Experts of a small language model: 4 picks a token, a sigmoid router.
Below are experts of layer 6 (counted from 0) of a mixture-of-experts language model. Rows are named router (the router's row for the expert) and show model dimensions 0-255. Each number is 128 + 32 x the weight over its row's rms, rounded and kept within 0 to 255. Numbers have three digits each.
After each expert's rows: a language model's description of what the expert responds to; "comes after" lists some tokens at least twice as common just before its tokens as in all text. This comes from a sample of Wikipedia text that the model never trained on. Tokens count by the router's weight.

# expert 24
router:140111119091110109140146102064095105095151110145217108090107153127151119144112190132114134110132115086130133152106112102140098147110137090173076138143166131136131137066157123145173124116093096128134098177118152087107133097157147078144122092192174172122171105134121175119121134150086177088164115106134126126115116116105159092100095124051095136094064079100113124127129123094136136105121144094109083153108090160114153132152133189103133156130085125194195169077135154132078064163124181105133094109139150175101124146104185170090113154139154148131128070138093136163150128130123096188146071138164182144104149142155142115078140095146123152169083091141105125103168169095151139086027118092101087151141117153184124072135142132162131172118165164120092108103173150130137103137140130
Description: Short letter fragments inside rare names and acronyms, often right after a capital, like Y-al-ta, O-ph-thalmology, RV, DP, ED.
comes after: " ", " A", " I", " E", " a", " P"

# expert 25
router:160134140109110091146122138111113116111113142116209182063151100033086190160124155142121146175154127101111140135115132069099117177067126125135089080146135170130105087137167135153143169167107126098120096140183130098054123149146140112149087111169098109084138112132086173074095074105081149085134146110112132108162085157227111058103117144137122142107102150096080080081156053049161089101108166144142083187051097117102205106139136135102116111135111165124177149124098132173046123118145109134099137108129068133125069162119160155176112127116139157120037125156146114184067122149094088148085143159147112159120150169109144140126187116151084158143104125062146192072162176102139134118102088129059134131137122142130120160138146180151118124125174177122111117131080129105132128100150123
Description: Pipe separators and cell starts in sports, election and transit tables, plus station prose words like station, on, served by.
comes after: " |", ")", " on", ";", "|", " station"

# expert 6
router:163091085104153107139110098123079049116081064130132159094123174065096174145187166100077132108160107106104092153097129140136146135140132110145119109153087135115105108065156101141106140156186129138124100131169121102117129129099104100113134165166096106120145151164099153087113125132106146106121153127080149103176117122134094116067119156137102206145099089139127130072117100058166124118091139144130113091098105156116151131127152127086091106169161211139157097089145196107096120135106086099132093140153088129097147167087136143189112107084124163113152131182163076151117106130127080123087147138147155181097161162175148152107148121151126110142114111101139127124160152092095114110106118115079100125149150127145145090131147156142127138102161171139131132150140082114114147116161194
Description: Opening quotation marks after says/called, line breaks, section headers, and discourse words like rather, you, known, not.
comes after: ".", " =", " is", "==", " as", " it"

# expert 8
router:112116150110107157096134126048088082076159107098174165093143169063150091127130142111070122141112137131127128132131103110197138159103137133178130117132111139182111116113158097131155116121100107140125117136116138134112200137101191122127096138145135179124163099136133176130136182107145197059124120134120111135112111157179126129113166137068074163101086177093129041128155111089193164100121113093131086157097123129134140137145175128134121169161086117163177090087090150134086105162147173157131073156116114156071088123120151153117115137147128146122068120136092095190091118143120122171138151121131194137142154158190157102129167134206087139169118116168122129075132122066165102041074128145070059116134139099138156063127175101153094217079111177107073100135107166127108112134140094
Description: Forms of have (had, has, having), table pipes, and mid-word pieces after an initial letter, such as s-or-ry, s-lan-ted.
comes after: " ", "s", " S", "S", " 0", " m"

# expert 33
router:139029122146072122140140150094129039136125124106148133061068131114128153110111131118097140150103108119085086078145143139171103120091150098165107141161060178130090168073169086090190126159134151103119140149166139086148115116154145093124142158159165106128150116078111154083131078103137165106139131130146088156124134163128140058094104092125070178147083066130084123119139076125148117066136130112083114134088098121114164160132112135074036114170088128089110179106151138117133080141133113077111097097150154166098110128096189150157154142099127145137105100114108090133129135157128113201103096153145172141156146190171153094090196104139168140125108153106142091111142189083126122155083084085117120125190171131142158095131123146184098188090142137139082123130148151202134080144125136
Description: Inner fragments of longer words, such as evo-c-ative and di-min-utive, plus this, not, never, well and similar.
comes after: " a", " 1", " an", " not", " A", "N"

# expert 2
router:123090136099097165177089135132089047143112113091162161077143112071124155146166136102082113160159113136119139140124143127124100212130158144146118115155070180132077156115146129155119186129140116115131099141132104126099210148118165096126122107164143119127142130124129153121141164166097172068118105137100165129177113113154126130108117111139116215070105085149081130095132098108130096094101177091117127109074115171152111099187109146098127143146113168152149155139115132136106106137132111147121099129153109153060097127126154120146141148118131136129111077145092136136111083186178063148149120228144096116081116161134124171087138089150097087175060131155150161085137134059137150116080076119115110181164132143097186116170144121161121166083144118129095144164141166183101111111095148
Description: Reporting and main verbs like announced, stated, show, would; closing heading markers ==; line breaks after titles; prepositions for, with.
comes after: ".", " =", " also", " he", " to", " He"

# expert 16
router:117082115101119138157123134092136091073171104080139176114106140136072147121111144142109125155150098116121133141063127126133115208083173121157159054135059140153135217103147110098134197126146074050081116155125068097120153100148195082150136149186130090091146125153107140079100111157090146107122136136110108100114106134098106132127122123108127176103096105139156095089155125113091125136046143131122084128118089148081131134194176175114111164165120144146080112123098137150144081188130090177107097110167131141128117154105152177165176169107109175129094105152137050117160109100158138195103107131150157116129092151134169168073156057139114153144098149067136154113119160097158127087088075111113112170133116118100203094143169167146083189104118139133109128108164122163097111145135143
Description: Structural tokens in tables, lists and section headings: pipes, "(s)" after column names like Nominee(s), ===, line breaks, dashes, "by".
comes after: "\n", "\"", "==", " Award", " ==", " Awards"

# expert 43
router:181064123123096116128106124115124112109126095107192155137093128106090152145121123126073140139111166171112144128130058135200141131132130143167105061111123168122126161098158180132136167162112125077139126151118126156091151144129138086124123112137131165117183079160164159124079123108117141098129144081130152121137103127118120080121142137103122149140104072121106077130161130115141068113065113139160060116095071170098111156151167112143177126134113129110125096114128137188110086148095091113113065132139137118100102146074160150198105129111176201098130132158181129188107148118160107144110116162165146116162099142124164142044155119145110159161071138136137158039133135044135111150112078097117179149069170168120136109122164146170147168112153129159100140163154128160078116177209204
Description: Newline characters and heading markers like ==, ===, especially in infobox field lists and before section headings.
comes after: "\n", ".", " |", " =", ")", "=="

# expert 15
router:142148121122101106150120119083068096069127096083196157134127165135080184148162162149104127166140138153063172145160111133152105180113181142169148033180150174113114107128127164142117173112128126109119073148163105066089138159144132088107066107173112132111120137119118161153128127127107171073150146129131160124165082138140129106123126147111127155096073072158092098117139131095156087115095131113142096141064113157117176105173139131130168108149120110144102146082181176142108136209111127140110083122136075185116110174082140123156136126108107140101131100175133074112122074160161062137134121177176152104154123160126159155060151112159086106146102119142099163081164152129158104094111131132106104215104128161107139125135143108168160191107174138188077144141096180145100112157183139
Description: Line breaks, == heading markers, sentence-final periods and list colons that close a line, such as ==Demographics==, Died:.
comes after: "\n", ".", " =", "==", " ==", " also"